config.yaml
num_hidden_layers: 12
n_experts: 48
init_std_router: 0.00877
lr_router: 0.000702
rope_theta: 7390.0
qk_norm: false
init: "trunc"
lr_mult_o: 1.45
beta1: 0.9
max_grad_norm: 0.5
final_lr_fraction: 0.0
max_steps: 7981
Below are experts of layer 4 (counted from 0) of a mixture-of-experts language model. Rows are named router (the router's row for the expert), gate (a neuron's input weights, with its number), up (a neuron's input weights, with its number), down (a neuron's output weights, with its number) and show model dimensions 32-63. Each number is 128 + 24 x the weight over its row's rms, rounded and kept within 0 to 255. Numbers have three digits each.
Before each expert's rows: a language model's description of what the expert responds to. This comes from a sample of Wikipedia text that the model never trained on.

# expert 31
Description: Foreign name endings. Inner and final pieces of foreign surnames, place names and taxonomic Latin, such as -ović, -ski, -ensis, -abad, Amphib-ia.
router:120110098112112143141150161144151116130115133146136136129127137104086140141134093117118111125110
gate0:120142119090127117115126115144155127122105126162144143104126173106102158161129113119130143146103
up0:100155190188086102125086155126147144174119164122113152114128131147111138135081173123098128124091
down0:136149102131132104120113148102124159100182178134127103106109173112117123105145127132129108120153
gate1:135087137141108096110136125124150160106143108130146106099112105089170066116092117133149145107140
up1:135055152154120123140137153146110152093103079110142110147084102109144091109179097127145111112099
down1:155174126114147107140139149119135179116144154165145127137132093186090107140128126105098109118133
gate2:145141143131112127121154154116124133132117111124096121127122112118157106064168147103097059173137
up2:155112093138116169159105099105104147121096099111126142097126153118111096124168115129137133134140
down2:152167115114121100120120122098119080178145133142133098159129139145135079112110148143110135133113
gate3:128156118100145142117126103143164174124175137137144069104145123134168128108116105094129131112147
up3:146128149097115105108165123141160138097152136145119070105110119152124134115127087138135161158104
down3:135158166145106102096164102172136136101138119138158139145119122092148098135188127124146159125099

# expert 47
Description: Given names. Common first names and name pieces, such as John, George, William, plus name fragments like G-ordon, Jo-ey, Am-elia.
router:087113132124123121106144142131143122161117141132122163113104164143118121088140117079110117117131
gate0:112126083118116162117142121139114131116111110161118138097122174105143165059194149070123077109101
up0:128129142105104084171093107120113162118120112105119118119149165157157185120146079110122109139111
down0:187140153135155132133112125101142099118128154144134091121159096133120145170101112157139140178161
gate1:098111129104094092101177125087141130127144165101150118110146095188107116087141118120116110120125
up1:135169107131136128085152103122154144172082143168130144155153149141135157131115139103116127145168
down1:166096109124118078102086069096122141103141149139147155093133115103121093113172122146117139139131
gate2:133182104118088106163120163130125127121103145093097139061124100147152117104127172136112141089134
up2:100114157088085120120123143113134140119164162145118164139122131122133159107132141126161150155148
down2:115167099179122106140092101112142134146062083115167085109152098172100150125114129147133109101140
gate3:143136092112105172132095140114066083114119112147125180152161143125162124096156138122130116130148
up3:122159125158093132101137151103109065139138108133129126111131122144157119137096185089121127135110
down3:133135139158156147103149162138103111135144119137103134137091141142123123096118136189125128133108

# expert 27
Description: Narrative verbs and connectives. Verbs and linking words following a comma, "and" or "he" in narratives, such as moved, returned to, won, while, led to.
router:152124100140125130115130156166108132139136129136157119122106143099133103099143111095123119139131
gate0:124122149136112134124123156165182101124153135139072171084139132146119110163139131121114125123179
up0:140092119125133141122131161099142135112103155144087110133167113113131109133082170133156109161141
down0:142147138114139100103095110161111075092086100120138113180126104073113133137155100115120135129157
gate1:095095113123119122157118130123124130137193111113087106141125140120161098138108116097109129099123
up1:123101153149096091165129083108124158113124105131114133130178166111131124086133094119171126121132
down1:121100155148099119126123148106140166145117125118150094161115076082100141125138131058106137128127
gate2:143109084127103190100120105136160113125080179155148122131123154103118126098171072118143135137131
up2:110142128157114135154159134139130104124142154126103102095110111087163129106174140152100117104163
down2:159080073167128136122149119143138136090117151121156068168123116177108102087107109137125134168116
gate3:129163119122120151140156130114080083160094106143136120174123140092114118092109112115124144136120
up3:139157112094156175086106142122159109121143123138089154098154137123144128159130144163108120099163
down3:101113147123175130098110116098141159144110134138111159095134071130164142114118126115146128130113

# expert 25
Description: Digits inside numbers. Digit pieces within longer numbers in tables, dates, ISBNs, coordinates and vote counts, such as 0, 2, 007, 993.
router:143090126129131119121127164150147151165113149134107100106089085100123117106157120070121090126116
gate0:148172110138161131113152110131155130073134099166123139124144118103086121152139124115147167182130
up0:116108160104105120095156148095116168133093165097143131093109128125153136090126168153128085122136
down0:099102167145106098109132137124155131126123118122162129129132158176177110125107124125128125130166
gate1:108144115055146138153110145141113151128063103135142140116121132126075098127147116165140150121125
up1:157140152117125117107119107089189110118139143145114092141114098123167112152130136103092106121119
down1:139132159138101162098109120083137127103126095115144137116119150117122124114143113122099106113135
gate2:103148144092119155127175118118100137119125139149150085162128102101123129130120147149138105120098
up2:147119141161115112094095130118115107136139094149137110121115141168150128168111117110128176136142
down2:124138199130080112120133140095142106104127159108143122148164112130084101152095162125092141120101
gate3:123112142140141137104106129114079145130091150114151142140103130146107145132088128154153115123178
up3:104163195142090189121090139146139128105179111150102132122118154185116118124100134112137121115143
down3:131145170140122152141122126124127122102133117118153123096125109118138089121137101095125081140168

# expert 37
Description: Year endings, numeric punctuation. Year-ending digit pieces after 2 or 1, like 018 and 021, plus commas, dashes, degree signs and fragments in titles.
router:155117130091142136087153146162102093146131155156145092104116115083104134096131124080129110107138
gate0:133129130143146123144142108112137105098150127130106155152134124177077132118093151131130090127147
up0:126117192137164123140111114107170108114118118151100110130150147130114132135151156161136120127160
down0:128204123140139144144108067115196133122125064167114126090171112135117150149129133163151162173171
gate1:170122073101126164099127094128097128118144165132133089143137106165146137127141127096135134153073
up1:096083140097116093101131147154099148101102133148178118137103164121124103104155140148112131105157
down1:085170096142162145073131117121119140113134130100147135129140099163143116141108197120104150123131
gate2:133155130087173088145137111114102129129073178134110142162161097164114159107137181104124099124134
up2:123132146122113154167088154146130110107140083124075117110134128114119080144101105151123148161109
down2:129126117108132129158104106149147162138141079118128113140118148135127156104138136146107151134134
gate3:122134136149126105105165153110113116135096139159086150080129132166093150129113153088130126073165
up3:132078123127136181086092126163153141092123159109147115133134148147119139133111129097144102123115
down3:127088161114132099098116125152176103083130088097127182130125126103145154136136170101115110124084

# expert 10
Description: Sentence-initial and quantity words. Words opening a sentence or paragraph, like The, We, In the, and quantity words such as more, most, much, many.
router:109132085113139150114135110148125131149133166189119138129076166144142146078135107067121077093116
gate0:120153150160119156125106144111075125155114117079089158134092111138117057134122075127117142157133
up0:125092138131138101146176111102123166143106122116143139103109097139146104129137156116104151176089
down0:156122123132164091122145138150140153143121158180090139134117122136129141170169174165140115091132
gate1:129174141115129124095102153161168111128072132132131152139103140179116165071150075145143126107111
up1:115116085084167116095132124132146144118093134079139113154102149110149131108126136077158172153152
down1:169122141102129091150112146129160139092085117126119133124151142136146132130144144139148153131113
gate2:123108105126102115177114135133125090105067175093152110131136090082138132140171110094160112112139
up2:091091108104152122146099129144137127107101138158126129070148148166133153145131131149133121136127
down2:110112132110148157114143118147125145126120138167147130141139132109101137134115113126155128132149
gate3:151100110131091108180135162107159129140127134116088126114137112144125123138096128146157164173089
up3:155098155127111118178132086120107161117107176123119146158109112106139127114111125148088150137133
down3:132131096112100155131160130164166156138148149089099095149115147143117162138146138120146136151116

# expert 32
Description: Abstract nouns. Abstract and action nouns after a or an, often -tion, -ment, -ity words, such as position, effects, construction, power, release.
router:137131154118134146101161122156147125159165148114171150112130118109090137115140119105150113094139
gate0:122097080152164149130094142141109144109109143152166131128129131128121142101148093131155094116153
up0:145066159111150095129117092132166148088124145121174096149126111118164160135184141110147099104133
down0:112098124156125173150079140141146148133123124135138078122149106092127172146122086131082138100085
gate1:120096120112148132066155119112143133130158141128127145134114164118110139116117151101133127097132
up1:155153143134161147116101121123164155136192124125119136122141176099079140105108159131133165115116
down1:133145128157134105113122136122082137102127093098132148139164085164186149138120142111144109146105
gate2:124133099141146139104149124146131125120137137150079105128159125120113152107126108151120135128080
up2:123138154109105157137103171138140074173092082153113132140097153133135112119171148139117142137139
down2:076115100086127122119118160133129144098121159137155147102125128114132137131182107114163107088166
gate3:138115172123154097130110117130169150145137105121132115111151187162116178123146152115152139112078
up3:100138113145142112127116139113125120150131131168136120161135098163126137169123117154121106146173
down3:147162162149120123139173132117153105112115163119143163148143122115130136133108134151142178120130

# expert 40
Description: Articles, numerals, ordinals. Determiners and number or ordinal words opening noun phrases, such as the, a, The, two, three, first, eighth, last.
router:143070091131108124074148121178122102143140158127163119126115122106096132112129103085135088111119
gate0:116166128129138121132143147063111122098113144084149150082091120128156123134135173069122133132183
up0:161157139127148081112082126108142171124087147141133069088145103135089117138131147109118097161094
down0:106098133133112109070144110103116102147103098156089150137126110094097148095096116119150142153116
gate1:112132167146124157153108140119105075146083092146117147141095089119121136068149126123151150126157
up1:149118121151104131117072143094117123115109115107119165093136156118115101096126097110133126144069
down1:103168137108158123154140126141104112093101111112126156107125106112144138072183128095141149115154
gate2:112111097156155140154083139131121156145162130136154143133093088163091146121175119106123118124082
up2:162105115107157143113099108133157105137149157143139131138107100163098139144128084110138084112104
down2:105104144162171119099129082123133101141149133127096107123127097139099123149090122118134147148123
gate3:133088132080117150141104110135099098181158132130151133140140110116114140139120152104107124157143
up3:125142141118098144138131132101129091148122113107155138105132112120116137128167083151138156102180
down3:084120122139127120144115137164117089095070156132136128155093134139130079197143155113127053085121

# expert 13
Description: Prepositions and connectors. Prepositions and short function phrases linking noun phrases, such as of the, by, from, with the, for a, often right after plural nouns.
router:102118121136126134119146130173138129135137123116106140098105097092108147086134138093140119114130
gate0:173112125139158143115125130133086148127141094136107080142100099141158141147151112084116080131141
up0:137146112135059121113108121153147149137132156137116129146103123123132119117146098091122152102104
down0:134138137139138124134106136102156122112159145096096137128092096127121147109109114162162155123147
gate1:118122166140105164128143149106153120138178095143102098138145165093122143111179123086093108132146
up1:134115116122112092173126121111118158166107134104175130087163147107126098107111115120145132117122
down1:113128083111130132081127117109146101079173143104116171115147118113139164122103117140131140120136
gate2:131172145170108088153137136140104128107144120128094165118156127136105130156124105137078134160137
up2:142131136095149159110138135159163190137138104112153134106154117092135127125104106113164104106118
down2:144104097133097162137159117134111128145114118089132063131156136097141104193125156148124101126153
gate3:171155131104149134173184157134126136157120149116110143120114129149105140162150130115150060133128
up3:137143161139162125121153123121084110106139095138126179097125117139130154108107118154086120101131
down3:105138186097154145113101125110140143134136111129116173111127105101151153141141129124106143087126

# expert 33
Description: Passive and copular verbs. Forms of be and become plus following past participles in passive clauses, such as was, were, had been, released, worn.
router:098120104125115134093129158177131114142082149189149125127116168137095126107168126119119140133097
gate0:097091116140135112119151134133137117117123129144102128134163115134152084135147123174103132139108
up0:141143161100106144126135116086091127165125110102151105118119129166161127092098135078119147078157
down0:116137123189111109124113119120128138191103086087131106093119156146122137173084130125138132148120
gate1:150136100114112156159100170140169172186150078159088113146163148122105119089135140125135116114167
up1:115105149139118127147102148180104159102130104139139129135159129123130119140136107104119176102113
down1:124139117115080179133123132090104080144132160130154155136167118140112159125137085124142126154127
gate2:113140131138105114134139176128165131115137089094143089108123110155145098113137111101109082115129
up2:165168113103153124125132136127110095125129113143115134115123127161176122145140110131158112140167
down2:158126129111150125099117118130124127146125113105081134167151135128120118160123181141114106113095
gate3:115146146162171142163137121140112111139156071132108122076106137094101165129143121168120125095138
up3:142127131125099120149095149142087116112125120093136142147110093131130093132082136074095133151126
down3:140153141119109166096119149102095096170106118171116156151136119062118134141166108129106129140119

# expert 1
Description: Institution name heads. Final nouns of organization, venue and law names, such as School, Council, College, Act, Group, Club, Museum, plus coordinate units °E/°W.
router:119119113147091117125130125163146133162145102126143155123125133102106090117100139083150123121108
gate0:151160130142078151129146144111138151127135113127082166144143117112103171134120136095098100106115
up0:093133177114148181144173111171148131118154102170090072134140147132160142173146133149122145096177
down0:176161136120150164141164182093094080122135113145124141106130129129128136122112116128120139142169
gate1:125139132111110099163136130106092162137155148103140139093148164091163126119106193117155132127147
up1:104153116121127107177126108107068123133167129091117117105123155127146090170120103127168143146138
down1:111138109142152150127151127157130136171147100153106126146144191111103121130161156124100091179099
gate2:159143101122150181059111114180121120089129130164102118116145153162090143126148153126128121141184
up2:145089124101135108148100138173109141128123127145138170143119131130074130153139136110143120117153
down2:130172102109136103103115111130094137154163148144163105146151153152134116143181131108069107141135
gate3:116152121124135170088129120112138129121076143141134169143144149132157135107110106146101140134126
up3:148115140148106087180085125072130074130144143117089115126141139153108119108132123148126134114121
down3:173118123136125117155110186103128128138114175125123123129121117141133102132114113173148099090108

# expert 45
Description: Surname and place endings. Final pieces of surnames and place names, such as ford, ington, wood, borough, stein, ley, plus endings of other rare proper names.
router:089111114142123107149117135124138143147120128133147124120104116122117129104137130080132104146101
gate0:099121095131108104153156114126148135109125085173117138132097097130120137162153133117150142138110
up0:108122159122134126126064133081146118121137153089115114129119172137126100154155131168145130142139
down0:133161079125106104134123161132115107085133139127138155139140130119108159131110104131125092135145
gate1:133116146135105165147173132134161133130140148157107161154149120138116123101135113108118088136086
up1:129132157163148123114124076151139117117141151124105112104125120125139127134149131160107128132110
down1:121161120152107134116152085131108101093167111127122140130126146158155106150175164145131114122098
gate2:169112108133151141124132111131126113116100108127137110110076173120172168138152136138133100135163
up2:183136149121109119128107110105107080104114095100145106122130114102144131105144109123103128122101
down2:110153141120141128126142102104086118128089157090118116138170134163120173124182159116145135121128
gate3:116158134144138109157112126140109161088112158149176096152081105118121133094196119135097124137155
up3:079192123161111109162122115144125125126134140104138125151070068147140126164116179162102103108165
down3:124100159136133140139142104129130170128115116129132140155140134131149076139131134132154120135096